config.toml
num_hidden_layers = 10
hidden_size = 512
n_experts = 64
experts_per_token = 4
d_expert = 96
d_shared_expert = 192
hidden_act = "reglu"
moe_layers = [0, 1, 2, 3, 4, 5, 6, 7, 8, 9]
router_score = "softmax"
normalize_top_k = true
routed_scale = 2.0
balance_loss = 0.00436
balance_bias = false
init_std_router = 0.0358
lr_router = 0.00111
vocab_size = 16384
norm = "rmsnorm"
norm_eps = 1e-06
tie_word_embeddings = false
optimizer = "adamw"
learning_rate = 0.00117
beta1 = 0.9
beta2 = 0.95
batch_tokens = [131072, 262144, 393216]
max_seq_len = 1024
train_tokens = 1886000000
max_steps = 8227
dataset = "wikipedia_en"
Below are experts of layer 2 (counted from 0) of a mixture-of-experts language model. Rows are named router (the router's row for the expert), gate (a neuron's input weights, with its number), up (a neuron's input weights, with its number), down (a neuron's output weights, with its number) and show model dimensions 384-511. Each number is 500 + 25 x the weight over its row's rms, rounded and kept within 0 to 999. Numbers have three digits each.
After each expert's rows: a language model's description of what the expert responds to; "comes after" lists some tokens at least twice as common just before its tokens as in all text. This comes from a sample of Wikipedia text that the model never trained on. Tokens count by the router's weight.

# expert 13
router:482524486508505476509496502472472466486552530499555507484480488452490519445474523510506479516468493503523498501486550511536466512499495525502526493559476546534535523521491519477516474490491479520471482473542475494456540527469503521490505520470473490446496508523536502479490494476488500488504471469501475497505474511519518523526540460468541499498496445489547500499470503518452509555485
gate0:536538465501512517452517534514488504483498447487516503489521512480470510520487540534490510505497511517463532491491503485468492529523489550475523446511467557474502517498506435507462487528514541509519488500500570541495516520508484527446515496505502504510473495514499499531524492468500478470494502535502493528475501505491486486516544507523519471478441524480528473520506461532506524530514
up0:564489501514480541498556479544518543522538492547493494487545525519471498564481520461510489503485447492522484518517462512501493485501534513468528472497488517496492499525526452467467479490492512495481476516520517513446481482558520562502491510532463511499502521526521531459503461511497455505478534480463489481502533527466460475476495492510526558501484521511501554507475529499526482493484
down0:521504482514465497467464487474506496522517485472493489468528534490500481495471538501517473515492506491523478491534523524479480516521501542502491533473537523522477476499485494462527481487475494506470492450492493507493511471521523503496442492477453455471510518520528489520518489475487506496503506484503547487505531448482478458506514501510512504533505506524477518539518523449490543497490
It responds to: Numbers and quantifiers
comes after: " |", " a", "|", " the", " and", " in"

# expert 27
router:528481518490496471473493501451514482518514505492508504468490483481450503483457513433477531497498456553478554519482501518484518526494460482496518507486494527488488471534476481490494491539481514489475497506520468494493498530505493510484513502486511496460500508541513498516535514458519512490489470516520506495536450481498488532539513467473496536493473546484492454512486491472519488502500
gate0:478539539482512518542463494452532530478473476506509503430506478512465450507518497470519490529458488508452505547479502487496516486467519476477530529488501482516491477513479516512469507514479542499510503519465524510522513510490496552490494496513535519499483505484515502518496548467479496482477486500491494554518473493504488500456486505508487500500554471466522547529495490547490498554514
up0:484505495489494484506498496531502486496492507494501492586524514476531464465503501482487531503490478470471487485501519497480517489528493462489533494458530510478484446481506515519529480495493473503471501463512504489514498444498489483513536522554518457493455468494460512513483513571522531534496487486448521489457534536531440511521452477476501430496486491572483483486496498557515517522501
down0:521516513465527463490524498484471511441522497486504523494495454424495502521499507518498494520498473537496533499472481445532461568476505508492541456503468518462516504538479455489481464494489486484482493517553550461523503497459519501493565499524512528542489497512517490514545470502496543534498476537481541539521506502517491470528496510493467476514526478497485473537508478514478474500509
It responds to: Demonstratives and head nouns
comes after: " the", " one", " The", " a", " his", "The"

# expert 24
router:512507482519525487479539476517481486550526450498481530471485540546516464481499562497538523501500513471497506490489498525483505550518457488475458496495483559502495494457470488494526509474470499473488527524513500485524516498519507463482468517491486536436458491487500499532531496525528461478475560506464545518523479497481493539493525506517507525476502494539490527439476525455478465513516
gate0:525526515521540526500489473508496490500521520501500508488529515489482488490540534471503521534435522500499493498500539495493528532512445481480478498523466480471503565487499518487484506475471484506539463547463519508529498474501496480494456514504493484494506527504543475460491474504494481466489493469523505532493509514506477554488479535488449463500458512439516494539504519503478465516529
up0:446498507517492472469531533482504498509530476524490565501485499516463489531476485465524476450518487480501543504509479508507479460461553507508505515480475508489510531501497498544537492523456499487476547483546486530540520463481545498498460477541477532478524481479512468544487477536511447510532528482489477476505519499514500510520487495498536486515528488530520471524498497435488514496455
down0:462450441535464507495494532482509505475530437513467469507503473487477485518484533508506529475524484497540489503504486521484504480466473507532541516518497490487520509492521463499508499525501474507471506512485512516472474514547509517532498447503460502456533526531490524485501510528502446480541556488483471517510493476480525528481504493511468540506474533482485471528517547516497489483505
It responds to: Article "a" and table decimals
comes after: " |", " as", " is", "%", " was", "7"

# expert 49
router:491508457527533477511525515537494515467515474430504547477528525527488510468517467491503517499475469474504516504491493530522489502544535493496495472534536512458502523475496510519497494514508537450506488493508523444498469517529482492462479493489460496470513519472475510538517551504463489463523555530516457488478516494530516465541560506502517532502525514521481531507467494513502524513472
gate0:471508518544467488482542489495484496537525482533523477502484510503506515520499509517551492489516559514498464487463545492504500508484494494488506493455467544479503499494513538492502495489484522508505467514509505514530470506485486520513501528483504530468501469453500462500506487475484476532462489517530534496468469497485490523464508475490527477457500476495478439480503492459449490453501
up0:512488526451502502497521479502537494491489505509447436523499476479512518503494474476532530521438513507510446496511498471515481506490478528521528495513491531512488489515502501475507479483474493530493562482484486499417519490506469498424508494518451492497511516493537515503475518475525479529466491469490485473479492511551489521487486529497488495526464479512485524502521490478485493527491
down0:462507517518488474523506525500544516517505533488544536492521463506548494548485513490492474476444551479493476512521495504500483513522554484542515526519486492457560530492420451514536481505478540516518472571524463498507516480558504519505550521509507473520502513507487474483494507502496508501498485503517549464487531504492495488482501489521470542438528526504505515536483499474508486508543
It responds to: Table row pipes
comes after: "\n", "–", "-", "°", "″", " a"

# expert 42
router:500480517456464488499522511516508518465490528511478485528487500502534505525499488517549451509471467515525502498528529497526521529496495479537493487486534460513530571522531521494515487475563486507509511502495496485534493507503480526495470496508530467552496524524488555440497508481517470498551484476523526498479515566505514488502461466490528517532512521516504464493467529510530515541506
gate0:508509528479485464488482540460487524489508522543483515485511480509521518511483550471494490513516476516513564499478534481515510489521479468470477511498509495507484518516526484554490500521487525498504479546487532501520499489500504489518536552499435531496398525475494498480533505449514523496532495526541478521496505501520533507497512472498531469470531478511489477489535507493534500531473
up0:475521470532482546527514512512535499519538523493526535497463502497523476523498513489504483484502571463483491509501520503484499518476470501488461431472472498501504510470528479508453540512497486516527484531498485502504513528493525500483524489520561501505489501524544490480498520517540495484506483533469511492471474507495537496488471539500507518472510519486566535473492533532427534493505
down0:447499515488510520511508505504538471489495500505532496475533463503527505481488486471486534493493526515512534488507476505513495527476489518512524524484490526504528469509522490521513484513509532495510442528510473449526535552536482508466487519497525489508512513480545502548531525497492476503477510516489480484482461451523481508459463491547459524502478477495477499498500480508511535512507
It responds to: Adjectives and adjective suffixes
comes after: " of", " at", " on", " and", " for", " in"

# expert 59
router:489474500530554473514476507530513490520483481502513497461533533529466530486511487488539442508507514500497509543496474520562499499518547506504522527524505512526508487514458492509505498502565485516511443468521498505482478503522496538549532512492485488501497484530495493521465507504516497503492454501482472466457519471525512510485506513521517476494499510506503514490481494513543543494493
gate0:520527482502504518534465512485524508456502508510478468448461454505496494463484496521509486452522512519524508492503467484516497498486477491530470492469519482504478450510540466494507549516523482527494484488518504527522454528533481505469492505477534482557488479519494498522501437469498527458492487495491500494533519465516483480493497496491476539530522496518463489504475488503500523517582
up0:493492541451491507479553493500519482526477512487533541531488536487502508495494459459476489541511502490484490503514537507499502528478539485498530496533503512504538485456467506474502464516474515470515528491488510491494538487446528494498482482492494540440540524472479517528459580522486442541478545479530517520465503505476531504495495496463547482476474540495548482512529528512502514488448
down0:552497524483499503539489494510532523521494540460566477540472508559476523495526494491504488468475477519502512470513529525524489473517544485477486518516485475492534488484503463505503507467506508499566474480491512464535446561525526494515463521509511521469479489475491505508473539541518439499503502522482491512479504490491488479530525541499477486492479566553513494504529521484511518501523
It responds to: List and table line starts
comes after: "\n", " Genus", " Location", " name", " Roth", " MF"

# expert 10
router:463446492500504471539487474515481531521442472486521476526516465482476473470542512473489471502518499496442491481494495510535495490491490494465454542460499506485484500523470512476494500482479499499499486480528491473516460509465497477477455473538494469495511457503486503509495518496509453493480473519536454474521492505522508531489486468447497527554534508553490509499516519480491476505501
gate0:482494515517476488489484497469513461456528481493508529499478516441479472500475546539508483464515501510501528480451513523492543514501474445486519540493498486512497461532486495474454488515509448533465512513527513504507481536502500473479527472518500509514513499531513485536498512538520482511522513467513504519512492465459476538469519531490502547495424502513520499491469503505477547546544
up0:484491482503511528485526448526478507502540518504471531475470513514502486481481506504522515453503492500498476484514483537495518489483484519507472495476523481513471500548520485491521535460480484472495436514496516500510494513512503483449491461476464464522505499552488513505531505496457502502429515513523545498551500529497476486498529510511512533527461539458481512475475510476562508531481
down0:524548476494566486509533492511531544510487542507478490507458494544503485484499478534488522467553504497468492503472488496537462469541507519495467534531508497492497530519439506474521463487513502511499497529473462478509512513468514498476494498502432516509523502493483485454528522494498456498484533520492492502506531496494485501504483484500472466453489541486520514488507513554493513494503
It responds to: Codes and abbreviations
comes after: " ", "–", "-", " (", "/", " U"

# expert 58
router:488497471529482499498508519497487498506540533475449540502504462455491518447501482481479503528451524519498518490534525479506471484465501534468485452490479544513533506505463468502482507483532533460506486467490470542514503532461484460508478481505521506482479487517508476434516515509483478495525527508506504543561471491525448535487484516491463527510510485540491506501513513490501546509470
gate0:524456489478491510512517464469485511512505533479478495522483490504463489477539524507505475490502550500494508459481501476480493500475521509519466490482513508517486459486517496464506506527527492496501465480457547502515495533457489467506508486475527482483490488480509515564480525522511474475493534465515459538513496502493539501508459511487469508529526490494490517448496481528463504518479
up0:477539473520515515527455490506514491491530493506493530490484543475510530507510515470555517482502491497463487506470540514484518509471469525451494528484485510508462477496514514472506506480482457524480461495470489480533487519461504518500489508541493484488516536511523462475488479489465524517455534515526479519471579535508488555526482530485475528523466500504528521515488470481481512529511
down0:499516516507512489495472518546572502501528502470535553493502505509548521461489488511496465500505504492484453479497503531507514493522479523486478490537504507530472510516510487485508489492522484505478477525487470477525511511499486534516508470508499529509487506522506492525507497501450531533500429503520510515535536526513527523475492513481514517500474473463475488488517511485486526530505
It responds to: Inner and final digits
comes after: "1", "0", "2", "3", "5", "4"

# expert 11
router:510539490535526477506466495500501476526518526455522498504482542466502455498479510489469501505511558548457475521498492503514462487522465501481473496516482482504515459529510519498478495530507511485560448459568514459547466500522490480517508505539492491547479495503494479527496525496477473475498503461519498501515533497501486522480491483486487492480495544506513517552442511508476509508492
gate0:493483551467510466477505518491519506495511471478511529503474477486506541468478519461483501475478549500481506534466546548498535514500466488524470542468524456523474462483532506470509504504461458472515485526482524451477529507516506513515475499511462478483500493497515519483527462513490521517525519483517466541526517473447518537446524504516533539470478465496465470504471455526533502494463
up0:509468506520483495518444547469563484495491499501508517481461467461542523441502454514494476502518521483495487525496538522538500526489500523477495505508525470489514478518474484472491501501501534492478459499513479482521505511519536474519495503479522497490506523523515506512467519496479508501506493514538476505479547487474467498470503494515528532486468497466492497515501475533515495475545
down0:506459552521456503491500534513481545445463458501516516547505504510530495493496468475500542512544482474507484450496524515475512500487515527528532517498518491519548467504494497535509477535505471528474481503466510482513457480500466503487511477449458479511495494484557531479472481540503498505488491531513502504510488497502523492445488506495473499538512505483517502505486501478510523486508
It responds to: Infobox dash continuations
comes after: "\n", " ", ":", ";", " (", " Minister"

# expert 29
router:518496516497473468514534482498479517512500484509508544525518461499469491511510499461512497520473519501538472463507533499517544511504462554527497508518517493505454532510549474486555553474514470527515509507446543520472481497468480423462500518495543506486495515539521468517516480487484478466473506501508456537505476486506498528515499460493512521512538482481530511483502501481512500484503
gate0:458479465490511544523490483496487511509565534533505497487467478512467507529470474520436484465453549496484500457520476481486497516501488506504508526511493481472501513547451491481483530468544472476473482530472431471505495487475493472452449532481514485451495481482506469494503490516505481483502476520512481539488465503484507451476493496501523513504505500472516523508475498509521546495489
up0:511506536512511474497530539518488472516434512474498457507559519465530474507523491485539523528490484492497483529475535496484505504515520474477524478501518507516496468472516534515508485506479526492523521490489526493492540522494521539552524483490481498530481567503519500495519500504480496539506521481489518465518533498507470532498498506525526509507505501502477477503493537488472465504552
down0:499491494507515554550471503509515463459520495478477526472480483477510525521477517508492493507494495517519510527460473513478448452492529482498478482473481501500526492478497508511485518502493518506444531522493512492519518440558516467499485520482492468509524506535526526535503472473501552473496511513466508536512497511519526459528502478487488472501517485536470473476505471506491496502553
It responds to: Proper-name openers
comes after: " the", " of", " to", " a", " and", " in"

# expert 4
router:515503492491483491529472477483523504526497488518508495528492497466486491504488469464498494519501466503466498481467509493486516453432489508472492519506522524454471530501504524502495475540537542474490508514490515514479535477471506523507469500538456502476488476465526507502497529469487465476515492465508522484526521497509492526523513527522493498471501460504503514522536465514494528526525
gate0:490514453469547493488520515559466523514494481511446528504486456480514501500489446509531471492501475521520489450488456465478456507482536500486473491465476520458497462500492511532455499511489519500491514511499483557498473502508515468505514512484529483505510495471471487491539522496483481498543475485510477505508499469511448494528521543523520567523497470466496449519448483457496500439486
up0:504488504519462519493452517495525537514469518488492487540449501482511491499517477543499519500491529509509441538509509464500453537498479510494517533546540496505473520510511459518493479507513486535525523470505480495452539466509545506513559496535462472507445504476505495468500552489563533503525519514476508525514488501491510513489501513506495527521475473491482545540531491517499522461507
down0:485491556485501489469493509481518506460466505526496510511483460449476513502494472477502484475539531494519543540494516503514493478548462533444497466524490491494507473466504459532516497469477485542551485478534493490455471494572496524509468520488463461484490446460456519540534486520543507490524523528522509541464510552542484530531528529540515517507509504527493481500479513510506527531520
It responds to: Leading date digits
comes after: " ", " (", " $", " October", " November", " July"

# expert 43
router:442507503515484568518501495469529447507517513462479489517471481480504544486493473536462518482495496528502493509532479494481471502536444500452487500512480484471491530494554515479479480517505516512487526486543526527473510513514509491516500464481498531501509516439489507533508483500495527522505503513497524505510529515519510471464507480500545468501458504519508555491484481481480496478519
gate0:491494501557505487512475503451516506500506481536536507498499511504552518546466511526487508485499534498520528522482547462484444501578501489477478520482533492481483501461462506484504518501439466490475512509529512478492455484451545491483485513497542485517488549513471540527499473512511483442524515509505527522513478524527499474495556517498504528532539531483495518522493532497487492465466
up0:486531518504507472508526496494498532454520489531542539486523496549564544508523547500518530492508525449527517510490513513489494461517495532535507541486497491491470466496473501543484473476504529491486521498501485526509513478515529476484470457494483487513471502484510495503481485492517503487499500462480544521545462502462462456496548532494476499461533501526464481488471512465529538520505
down0:489538513500461507511525468491509496480490540503528515521506482494492531503526503453453561463519523510517490520478497509486473550494468470545478558482528513505462506509522472541494525482478516501467521506463488512493499505496513511540510488490527499468470537519496475480517493517485492499465490488451504512508563520490528516498537474477487461511523521543512522517531504467512504516525
It responds to: Year digits
comes after: "9", "0", "8", "1", "2", "7"

# expert 1
router:517495526475494525482489487521523493503467472484529513512496503485486539543515504511496517467515568491521508506533487493468494502462512476457447485497482477477459482497552482517510497482466484509531529504484549515504500485523493535495474479526505530471520534525512533465489511520498481473514525489500530527468533500550513464544497498483483534485498529509477519484535492540469488484515
gate0:533443476473505508509447507484503455493508494583526500452529531533527496491460489491498503492528557525487533477481559508504497492502506492477506490502469463503490479507497454469519541509513491500479503488481515504508515526512476511521494551517495512502512483513529507468483483514525524533508513503478503464506512538482501466494491486531514477491511476460559511483520481519484536491496
up0:539484518479492500552457521503496455492507493545571536485510493515502535526484485467499501502515536478486516474492512499529502489554516535477504507524497469522518434503508480497474548496516527501492509492501519519501484508502526514542482524506492522524516483511514491477504481521550488485495473478478519480484484494481490465509507511497512468533494474468519511477482498482485503475505
down0:503536493514534473527468541533540510509487474530566496510527498488484501504463500520516477532565526507492518514486491493508444501521537545551468520519480500463512522477530489528473487499518486457532545506457566505518466474507439530519514511525497529469523496547512480463498508520463524478531478550475498489506450506497511490513485526539462491491523500485543541480481474462495464481497
It responds to: Nouns in section headings
comes after: "==", " the", " a", "===", " The", "The"

# expert 17
router:474449483488537494549540486474493526547517524515508472512500488542499502499497517503510513484508491496462544548465448510502492546471478468490474517468467530507472501508507531525551505507466549459489481466479535466504489479496517454516464475467484522516482535533468515515483476475501425501464524515486458511496488508487491507494516505497530536495521474509491443508528502504524512489450
gate0:523477536479458540473558535477539503501518520493510515488563507525517520479547486522489540505487556516465517520540446530517503481471517491490525497509486515459501518535517495475508496540469520515506435480473489510496488485546480501494548475518456506518520488477485561425479504495471503505531506491472506518502499517479485527499516538488480487493474466532459513487514494489512500469475
up0:532487495470437462534482506498501484495516502485486491503457523539500464516519510523547521480450463480536499524493483503458496503560459533551524520484522516526474491487451518486496471483512523484473480489493523523531496531526497478517494508519516464490508475533503487526544495436490513492500500480525505509522517493530495534500529503512576470532495505494520502522487474533488553515465
down0:467507497522488475505508496528473470493493476512504498516489489483476492493555487551506474506504478510523459475515509510446462507498493528494509487515508461487479486546460542507464495469562495502469495499525477567480517488525509480494538508497471468500526482518499466492472499519493506499518520501493445506518481516518486515473453518493552466532496503458456465510500509520523526493467
It responds to: Table separator rows
comes after: "|", "-", ":", " +", "^{", "Personal"

# expert 60
router:519527491513489530496491466507470509492492518521540482471520452497485512526512494526506539492485477501504510495502515482513494471483509525480466486494516526482481518538560527482498519459496515500484516524500550472476508489528506499518541469493503514473509480509542502476466469523520491501464479484502491469514493524499503533453489469494477482477499539470481490499501533502460466506506
gate0:526546506474502463476464525504536487470466507455499521449484486499540524535503513470472500484510533469515549475509530485472497489495525467500498462507527533483489478514509521502548511512510499483501491475484493480499473513509510463532497507552498483504502506471492498470501515524449496482484521471543475477512483513485513474458519486453470462521498493452491494518506518539526500491485
up0:483468484531503529515525483470464489534522484522501460549505473488494491482479471509515509522488474529503464512489470500517490500486472548483506534461501461489484518501496484500441491493493478514481517519506529514501497493502461527477499441439512514462512507517512474509482479486518506511511492532475521517493525510512477539553511519525494525455487519546498511478499475485458520512517
down0:519490521523508465500500527513509511485469452489492440529458501507486519536474477496508469455495514469468478534474519484517521481444450510487511450538498510517490457448482526495481507557553531538524496469490505523519525515548502534455512543519456515487509500500506539524515498499485519522483503514519493497495509493501513497501501499473505504473507501540443549480517512503495490515507
It responds to: Wiki markup and structure
comes after: "\n", ".", " =", " also", "History", " Year"

# expert 50
router:463509472483511507487469477526533503493481508498486474502507510545514531570503503523497472503477508485534503451478508496557477559497525512493485523489489546494532519484471528516478495495465536485517476459482505499513490495486529479455454520485498522524491477493486512526501459474482501479487506491521478474474534547490512456512498511508479502523493475483446510500496551479506508535536
gate0:511451527522498506513539498528492509509520499538495493486518438531463496471515533499466490521516454505487512522487446517468505516480501504563498499493511510526500509485506455480527503541514560485452525480490499513552531493539510525487490510494553463531515506552547529518486496502508468487458511468528492496522523419548457465503544472508494481532505476489508467490525517491498493472456
up0:502496529519493466533530487536482486501490511493504479479520501487504513507513495484495500536463476530574523520491479521465535534476499469514488482515488554528482502485563513453475486479511541471470512523448489481508504487527509542531510527532549528537480500534509529514510487493503456476483479501503500489525506510559477499476510475518501478516536459482521467484516501518506516501458
down0:513496504538493468483501478548524527476531559449491481464520539506533491481485469469469522457490514504532500539501520517512488509482507485526532500572506520494496511549498498509510544520544541502538459499503453516516537448507539498487485486519527505511511460474524515516490515550483499467481504541485456490525505488509528522487472514476490486504489504499513504455530494515554521481480
It responds to: Punctuation after years, table cells
comes after: " |", ")", "man", "a", "i", ");"

# expert 14
router:460534478444453533545534464493510469499534474529536533485493483526538504487465495498480512483512473477487517498497507464488490471475552472547527533515528500493488523497514484522479525486514523532494515528453481506503519510555507492487524491509465479486493502457494451485499503519500490489513527538477491495525481527495512502517545499486497500458530518503469518519512475518510493491481
gate0:501545523501490469525483448489496522470504511502497496496496536476494543489492476495472471519514515505496523497540495491510494529526518478455482490522498537479469527498481494494509500500452511482560483507522539484529477464553501489473493480496527534515480504488497482497470498522520510465511483492532487522470553523436511539488516542496492497496524462498506512503491521520506480524502
up0:526523494480478456494503474498522501472489483507502531514514523488515497546521467496487466507505485497504522523537507481464476546525510475468525455544482517498494535497493522461473497525510490470541484499499512511540502473527496482459505510519497547508485457454502507528469501551475517503526479485508475503490564528488515525501498532495529513488483459521501533509501532493505531488494
down0:497517513523470447510522502503492496515549492555467528472486476454463494505520514508489544522523506485451517487500476507455503502476509501517496537526481544510556456505476495482514529482453510533493499530514528512463476515533492481470484490477497475475486504466502522479518487551546479486521470472517497538493533485472501469531537492479502497517483509452520481535531518529489542464494
It responds to: Table and sports-stat tokens
comes after: " |", " ", "0", "3", "5", ":"

# expert 30
router:494497509532484552525496498501530489492476494544505457534508540499538521496481501504498516446504496517536473517498519490504519483509474518502470520424505496510484506489456551518516474502511510482497462527497483499509506484517480525475512521450506500481526519495477524513483477465522527540504551530527529488485470511518481507466530489494531510466502471566520520540471501488459472487536
gate0:534496511438499490534500513489477506478504538481480451540510516464518496520441501533500470566482516503512500519516547477474477508496507463482469464507502510541521448481513505524532530521460499534551481522494504463508495497469496475483513474510533525482512554506472535531501481467511488508483518495504486476485519503494500546491457503519517490471499477502493506504539484502478493472471
up0:475487490516498528487491496532488521473536407466519485528478495502500461513452532513495511479534512521513504507524536514455460467489501486507451482431483517496534454518495487484497496495549494486523513481511487502467547520523538490493483494499457480499472507530471503497492483508526522463477536504520503513512487493476489540490506517501509515497477549546503536480516565494479552505544
down0:469468503523460490479524494532495522533519495471523504487512487471497497478512515506499510546497478556472500522513467480506505505488510533485470501501509514505471474503493522441474484539487544498531517486503489511450511495484494502512488512491513503506493502509485480516471534493532507514499473501503498537509488529478475512561481515527528528465495493508504481507444512493533535450487
It responds to: Table records and units
comes after: " |", "–", "°", " (", ":", "′"

# expert 35
router:489516510536465521473503472503507453470516498474516489518510485468507550540471500485463488480456454521527487503492479499516490499475477541476491497485455439493440495509493479487446510463501483502458550461525497510534518509475519477535541464477502522459523501494518534535486476503529478533522489510512489508514485530531481470532526526519514503492464532524505511520522456507524517516478
gate0:487498512536483503481470528527483495474454536488446526515461492495509506475508532506480484450469493536494499476518499453495548499507457453490480500446470463461528523536495493476493482496509470535504525454556498491496496518517525486521463469488507491510480479496511447519509500495529487551525505514517494516456491469516511528511522482504501496517462472454522499513518518472500545524549
up0:480467487518489490494462528507546496523471537495490486531476480505508461498545494519497453550453500506485525522517503467484534492506427506487458457513462526498535546504530474479492475497529522533507526480514509518494503511487490490517481471505492509470541485518540478504506505548490528544519516493499505501508487462528507532526453466489491459508461472486517513468514463468459513500520
down0:519516506509504511479505519490516471498521461469469511500515471534495495489501480521492534527507442491504498465510494497506521494564469472479480489508467475511516471499525521467512477546513450510496536464504517514527518500479493518509501509473501523482432442502467477466510502497482508509498512474487497552510483492548512486515518468445476480482545531503496497494522521500510526489441
It responds to: Copulas and year digits
comes after: "0", "2", "9", " It", " He", " he"

# expert 41
router:505481533501531510506493497461531540474503471529468496525463500494506520541501511481551495496501529502504523556530514493440514511521480490462480498527480504540511525529518517462447534536501485548508556493509521470490502503529504514502529473484458521492497559484507525507480490505560471498506482489537456530486507515493485533477462487547506515501462519480494486548499544498498510522541
gate0:522501506497493506484498470550519549510489476510524527514544539527523533503451509518490508537527494470467458527501471496516544496516539571498503518527521486470421467465490507496500476498526513525509488447483491504458498515502527517485534491545480532502517524462458478509495523518523524491513477489429516511470533517499491514512477487493466456483552500556493489489476522532518478479479
up0:478541530494473520507505513534532506518509484493498521487532537480536507489509539464510478501511501488476516497532481512558535431482504528514497494495506471514483490451496505455457484485511465474511458544563465501455512529457524500480488477490473477480521539498488530542501553471554531467541491483472500526531555475474468479500511492491512541501499509514501479528455549524495478464516
down0:517481494478518510479535490508533504488520504501488477532535526444488522547489554464523477479498537528501505507500454494475512503470501517495475524478560506519529502502493499468463462476515469458518526511494491442478452511501488493486515505506469493504500530504516519508465545516485457510496511495504503528468522458484518540534505495516497487498471505477449464490436516489481515502534
It responds to: Of and year starts
comes after: " ", "1", " (", " in", " part", " end"

# expert 61
router:508467463524483479507526511471531474528476473468522497515515500509525546476523472517504480517476462510499459452476444511505517532547520497475488528529505497556470481500540509565494494455507545482494510504478493478494489460477548492484460526530525494536490564510484507506512460549461480527439522517500523513534502513490519526470521501481488480445448524519526506508547499500494500458506
gate0:512499499457475491488481501507469527472452521523503496494468514489503483521504472502511520454514496491535491534527492498502486533520508533525452467519493495490502502493491453475455518510486480469511526470549516515522484534498500490537508534484502505505510482507503498486522486497500488505516478489493542475529516477471517511488453460487513503531523495484517516515492541517487554512451
up0:485502522526512523505537503494521475511531504497480506486511435506471515499479505474509479542502507481462493503462508467480514486473479488480540518481503511506508513500503535530529483489504538512467464541471491497505502463507482486469511451502487515508468512497495525516469491500507494483515545494509454538485476519539493443503510510525501494462495491491471503548483468479514468503531
down0:499509476497473582485506477514498480510479470505470479555503465515488525515509496459488463536479504513484487480484479430522502458489499527533493490508505494548519505493498492463524506449487490507490529532450492526504539468526505442464512507466502469512492504493495480496508508508495504534478499528494499495454487499515511521534534530477513511476498479513506504506533478502478515500495
It responds to: Infobox field labels
comes after: "-", "|", ":", "==", "N", " •"

# expert 55
router:523517511487469466451478531525502499533462491471508499510524529565463490503524514521500489515458456514487491488527503484515451495517490474467501497491515479453452507524469511514504489525453523476501477444530488474484500491486479525493506523516522517516473506498487492507511478524528494480544501472522516502505530533542472509498485507545495509528522472507516494505515466485489491456545
gate0:451516531543499496508488517488453503525484499478505534467496512498509529470480508500535506541465475487449478481513538509504517476479487485490527480537491479504497543487477520534515510509516466502505485487502516487494488503504494529523511451514509502547514488465533487543546522507447532500499504502510503549497496491500460567518525500521523480485528499480509508526513468497506541482521
up0:455540507525515496477478515493473512513475503472512568496516531496514517468497537508550533565476441493479459490510527494518517473511501492480497496506462464503495529487481503547521521511478467514524520453568499487499486515485511525519489453527510538544484473454518488502527510539478492490516494501510501549487509501515468559496516523545537483468505482491512499509516462514522510490556
down0:505497511477521488506501498454469493475471454531478464494516538524452495492547555508498486512539504527487499496511534497467495492540517488508502515515521523524506519486481520497518518504466481505510524474497493510485500530484472498509531475485517514512457474478528487465488513484463484481530494538529527527509493490528495492493488522492481454476487490521543498531467478533488518538490
It responds to: List item line breaks
comes after: ")", " |", ".", " information", "\"", " States"